Experts of a small language model.
Size: 14 layers, width 320.
Experts: 128 experts in each of 14 layers, a softmax router.
Below are experts of layer 8 (counted from 0) of a mixture-of-experts language model. Rows are named router (the router's row for the expert) and show model dimensions 80-159. Each number is 128 + 32 x the weight over its row's rms, rounded and kept within 0 to 255.
Before each expert's rows: a language model's description of what the expert responds to; "gets" lists some tokens that make up at least twice as much of what it gets as of all text. This comes from a sample of Wikipedia text that the model never trained on. Tokens count by the router's weight.

# expert 16
What it handles: Opening quotation marks and parentheses before quoted titles, captions or abbreviations, such as "Here, (NIH), plus table pipes and colons.
gets: " \"", " (", " |", " '", " -", ":"
router [131 196 120 139 160 175 151 159 163  84 204 133 102 165 111 174  96 143  83  93 141 111 166 140 153  74 154 103 115 117  92 111 136  80 144  87 199 124  96 172 162 156 135 181  93 165  93  98  89  87  89  59 116  75 105 151 146  82 130 154  98 102  97 140  82  99 139  87 101 100  75 122 143  80 162 103  93 143  64 110]

# expert 32
What it handles: First capital letter or syllable of a title word after line breaks, often starting entries on species, villages, or people (T, N, Sh).
gets: "\n", "B", "M", "C", "T", "S"
router [ 72 162  60 176 185 135 178 173 160 103 169 101  91 185 104 146  80 171  99  73 104 123 188 138 155 123 174  92 123  94 108  77 114 121 154 104 131 139 100 112 152 169 140 165  96 172 110  94  72 139 141 117  78 132  67 172 153 107  86 161  82 142  97 188 115 145 112  72  71 114 101 101 150 142 153  71  91 142 122 134]

# expert 9
What it handles: Coordinating words and clause-joining commas such as and, or, but, therefore, including commas that start appositive or participial phrases.
gets: " and", ",", " or", " but", "/", " as"
router [106 145 108 164 155 175 176 145 172  98 154 115  85 143 140 137 107 147  92  87 107 170 131 163 180 151 181  70 111 119  93 106 120  58 121 101 161 120 103 122 156 165 183 174  92 165  88 123  69 108 107  99 110  87 121 130 150  83 118 173 110  92  96 160 114  94 151  83  93  80  81 113 127 128 153 128 122 173  68 118]

# expert 58
What it handles: Inner fragments of longer words, often in titles, song lists or foreign names, such as app, rom, ac, ig, ass.
gets: "-", "|", "c", "p", "ac", "b"
router [ 82 160  83 170 126 173 123 173 152 113 169 113 100 150 136 138  64 156 100 140  80 150 209 153 153  98 156 103 154 112 119  80  88  51 143 119 174 167 114 177 139 129 160 134 108 127 120  55 102  79  82 103 115 106  91 151 152 110 101 148  98  78  90 159  99  87  99  91  81  75 103  75 147  94 153 124 113 188 122 131]

# expert 19
What it handles: Linking words such as of, for, to after nouns or adjectives, as in "it is common for", plus pipes and country codes in sports tables.
gets: " of", " for", " to", " between", " by", " against"
router [127 202  65 181 150 141 178 157 183  87 123 115  89 165  77 145 118 151 119  67  83 178 145 211 163 110 154 130 110 115  95  63 109  85 129  97 184 135 112 134 146 144 159 158 125 110 115  88  96  62  98  53 107 108 101 141 176  95 109 179  96 106 124 168 139  79  99 110 114 109 108 122 148  73 139  83 113 163 106 121]

# expert 27
What it handles: Articles and the nouns after them in biographies, especially academic degrees and roles such as bachelor, B.A., member, Fellow, young child.
gets: " a", " A", " an", "A", " B", " He"
router [120 141 129 181 158 151 154 168 160 128 147 111  92 149  95 168  87 176 116  84  93 162 148 186 150  72 140  94 125 117 124  97 102  94 132 125 172 143  98 143 152 195 151 143 112 139  84 104  84 131 113  85 119 122  89 133 130 103  66 159 124  88 103 158 121  94  70  69 112 110 134 116 131 118 160  93 108 141  81 111]

# expert 56
What it handles: Time and place prepositions such as in, by, at, during, after, plus the ° sign in decimal coordinates.
gets: " in", " by", " at", " on", " during", "°"
router [ 74 161  88 131 179 159 135 179 144 108 121  66  98 138 134 128 109 149  99  86 107 135 145 130 187 129 178 103 105  83 103  85  98  80 134 123 141 166 118 136 153 141 139 127  84 138 114 125  82  76 101  97  56 123 101 131 206 156  95 178  94  98  82 138 113 112  77 116 121 139 128  86 132  83 140  95  86 176 118 177]

# expert 28
What it handles: Line breaks, pipes and number pieces in tables and lists, especially minor planet catalogue numbers, plus headings like Biography and Career.
gets: "|", "\n", "-", " ", ")", " He"
router [ 70 186  98 141 134 150 139 152 170 128 157  74 103 174 108 156 101 146  67  79  95 172 169 162 154 100 167  93 111 109  85  81 108  70 144  90 135 169 107 156 175 145 166 127 110 153 129  90 109 105  67  99  86 125  91 167 159  85  69 145  90  79  94 150 112 110  94  92  89  98 101  82 120  68 168 127  89 159  89 119]

# expert 3
What it handles: Prepositions in biographical birth statements, especially "to" before parents after "born in", plus table cell separators after numbers and birth-date months.
gets: " to", " |", " of", " a", " born", "%"
router [105 160  82 181 135 138 104 164 168  81 128  77  75 137  78 148  72 141  94 104  90 142 135 155 139 135 181 148 119  81 129 118 101  67 167 116 174 124 117 118 190 181 150 129 111 147 134  77 115  74  95 121 110 107 101 155 199  88 101 171  86  94 129 193 126  70 101 119 106 120 120  90 129  95 159 105  73 168  62 132]

# expert 48
What it handles: Pipe separators in results and statistics tables, especially after rank numbers or before names, plus colons in infobox fields.
gets: " |", ":", "|", ";", " ===", " =="
router [115 189  75 160 169 189 154 172 178  89 150 100 113 144  79 156 129 161 102 129 121 164 147 174 158 112 184  99 126 122  90  57  98 118 117 128 166 132 105 156 132 127 135 155  94 139 113  86  98  92  83  94 108  79  88 146 161 101 109 190 125  98 111 148  82 104 118  99 103 122 121 109 160  80 152 121 101 154 112 117]

# expert 18
What it handles: Nationality adjectives and national or world names in event and organization titles, such as United States, Italian Championships, German Red Cross.
gets: " States", " American", "'s", " United", " World", " National"
router [ 82 132 141 180 177 168 171 179 153 100 149 102 123 170 109 129  75 165  79 112  81 194 142 192 134  63 172 100  79 108  97 107 110  98 131 109 172 182  69 175 166 135 179 142  79 169 135 100  89 113 113  98  85 111  94 176 153 120 117 147 108 102  85 176  91 109  87  83 103 105 101 107 120 119 180 104 111 148 119 114]

# expert 12
What it handles: Line breaks, list dashes, table separator rows and heading equals signs that open lists, tables or sections, e.g. after heading lines.
gets: "\n", "-", "|", ":", "===", " "
router [ 95 155 110 149 146 148 201 158 153  77 200 109  88 148 102 152 115 160  98  99 117 173 161 156 166 138 162 107  62 129 128  71 136  92 148 119 154 161 131 141 163 152 138 156  91 175  90 101  95 120  59 115  83 104  93 152 134  99 103 155  80 106  79 155  65 124  94  83  73  84 139 101 144 104 129 124  79 145  97 146]

# expert 63
What it handles: Short name pieces, especially East Asian syllables such as Han, Gan, Dong, and "in" after superlatives, such as largest in, longest in.
gets: " in", " 0", " 1", " 2", " T", " K"
router [ 89 133  65 163 141 146 141 164 174 100 153  91 109 167  81 201  92 149  91 106  91 127 151 184 149  62 178 113 145 107 105 123  93  91 119  82 135 174 104 173 150 136 154 149  95 138 116 123 111 101  99 102  94 110 105 187 155 121 112 151  90 131 103 143 119  96  81 103  97  67 112 114 127  78 142 114  91 161  78 132]

# expert 14
What it handles: Clause-opening words after a comma or noun, such as that, which, who, when, where, because, starting relative or subordinate clauses.
gets: " that", " which", " who", " with", " where", ","
router [ 55 160 107 176 144 135 145 171 141 126 174  96  91 180 106 156 129 157 108 144  91 171 139 152 150 104 188  68 103  92  42  94 119 133 141 111 193 182 114 117 176 170 131 170 126 157  91 104 103 115 129 103  95 125  96 123 180 124  48 148  97 102  89 156 107  81  91  66 116  82 111 110 164  85 146  96  77 152 105 147]

# expert 49
What it handles: Nouns after numbers for time, distance or quantity, such as years, seconds, days, km, meters, million.
gets: " years", " time", " year", " km", " season", " days"
router [ 88 149  99 163 143 145 132 167 173 103 149 100 108 141 129 169 130 178 118  97 121 154 132 161 156 102 138 128 114  75 120 115  68 125 170  74 159 130  99 149 155 173 158 132 105 136  72 110 125 104  72 135  77 114 107 150 176 114  70 147 113  84 102 166 135  85 104  68  87 108 137 106 150  82 163 145 137 168 103 166]

# expert 54
What it handles: Underscores and digits in math formulas, identifiers and numeric tables, such as A_x, NP_071762, negative temperatures, and asteroid discovery sites.
gets: ".", " (", "-", "_", "–", "_{"
router [103 185  79 164 160 152 141 140 147  75 175  99 112 152 114 168 105 142  66  86 115 147 167 153 182 104 140 115 104  92  88  52 123  76 153  90 143 158 113 195 134 148 176 172 112 142 138 104  98  92 117 110  92 101 103 170 148 100  87 167 104 125  92 127 118 106 102  76 109 111 100  91 146 108 165  90  91 146  89 140]

# expert 10
What it handles: Nouns after a possessive like his or Jackson's naming a group or thing, such as team, regiment, book, crew, plus sentence-final periods.
gets: ".", " \"", " He", " work", ").", " book"
router [ 86 192 106 161 140 167 158 149 171 127 161 100 107 148 103 166 103 149  84  84  98 142 151 153 171  62 171 101 113  92  88  49  89  80 126 104 179 158 106 173 145 146 151 118 111 149 126  96  86 103  96  93  81 104  94 167 169 105  67 158 111  87  81 147  96 100  62  90  68 111 107  63 161 102 163 111  82 167  93 153]

# expert 57
What it handles: Decimal points, thousands commas, score dashes and unit symbols right after digits in measurements and scores, such as 319.8, 183,000, 6–3, m, ft.
gets: ".", ",", "–", ":", "°", "′"
router [ 97 151 113 178 147 164 151 186 165  85 152  94  63 167 123 163 125 154  80  92 118 181 172 162 150 121 159 102 102 120  97 115  97  73 150  68 151 150  79 142 141 114 142 123 102 143  93  89 104  81  83  73  98 112 107 112 164  99  69 135 108 114 105 151  80 108  95  77 102  87 115 116 155 106 170 133 110 177  82 139]

# expert 52
What it handles: First word or name piece starting a paragraph, often right after an article title line, such as The, It, In, This, He.
gets: "The", " The", "In", " It", "On", "This"
router [ 98 172  74 156 144 158 137 160 147  91 150 104 105 177 114 182  88 168  77  98  83 140 171 140 139 131 159 109 127 103 100  87  97  67 147  86 123 129 114 131 156 153 124 135  95 156 116 101 120 111 102  70 119 133  93 144 188  85  91 138  85 112  74 151 122 130  97  91  78 131  85  93 193 117 131 129  58 146 114  97]

# expert 40
What it handles: Periods closing a sentence before a new one or paragraph, military unit numbers like 132nd, and "the" in a few phrases.
gets: ".", "==", "|", " The", "\".", ")."
router [ 94 201  74 162 138 161 156 158 153 105 152  92 120 155 108 164  99 141  85  80 113 155 172 176 171  89 165 115 127  94  89  70 113  66 142 105 168 160 107 177 156 151 162 147 121 137 133  99  94  87  67  84  90 120 102 184 162  92  80 162 101 109  97 139 112  86  76  88  84 122  98  96 134  93 175 104  87 161 100 131]

# expert 45
What it handles: Punctuation or function words right after personal names in sports tables and biographies, such as a pipe, opening parenthesis, "who", "Jr", or score dashes.
gets: " (", " |", ",", " =", "'s", " 1"
router [ 83 149  94 159 179 163 166 173 156 113 145 107 106 130 122 167 102 160 113 108  69 174 124 144 149  78 186 119 121  93 104 120 151  75 162  82 174 150  87 155 162 139 179 172  96 161 111 102  87 120 101  97  57  91  96 149 144  96  76 153 112 107  99 144  77  99  70  82  88 114 118  62 131 139 172 114 112 174  98 153]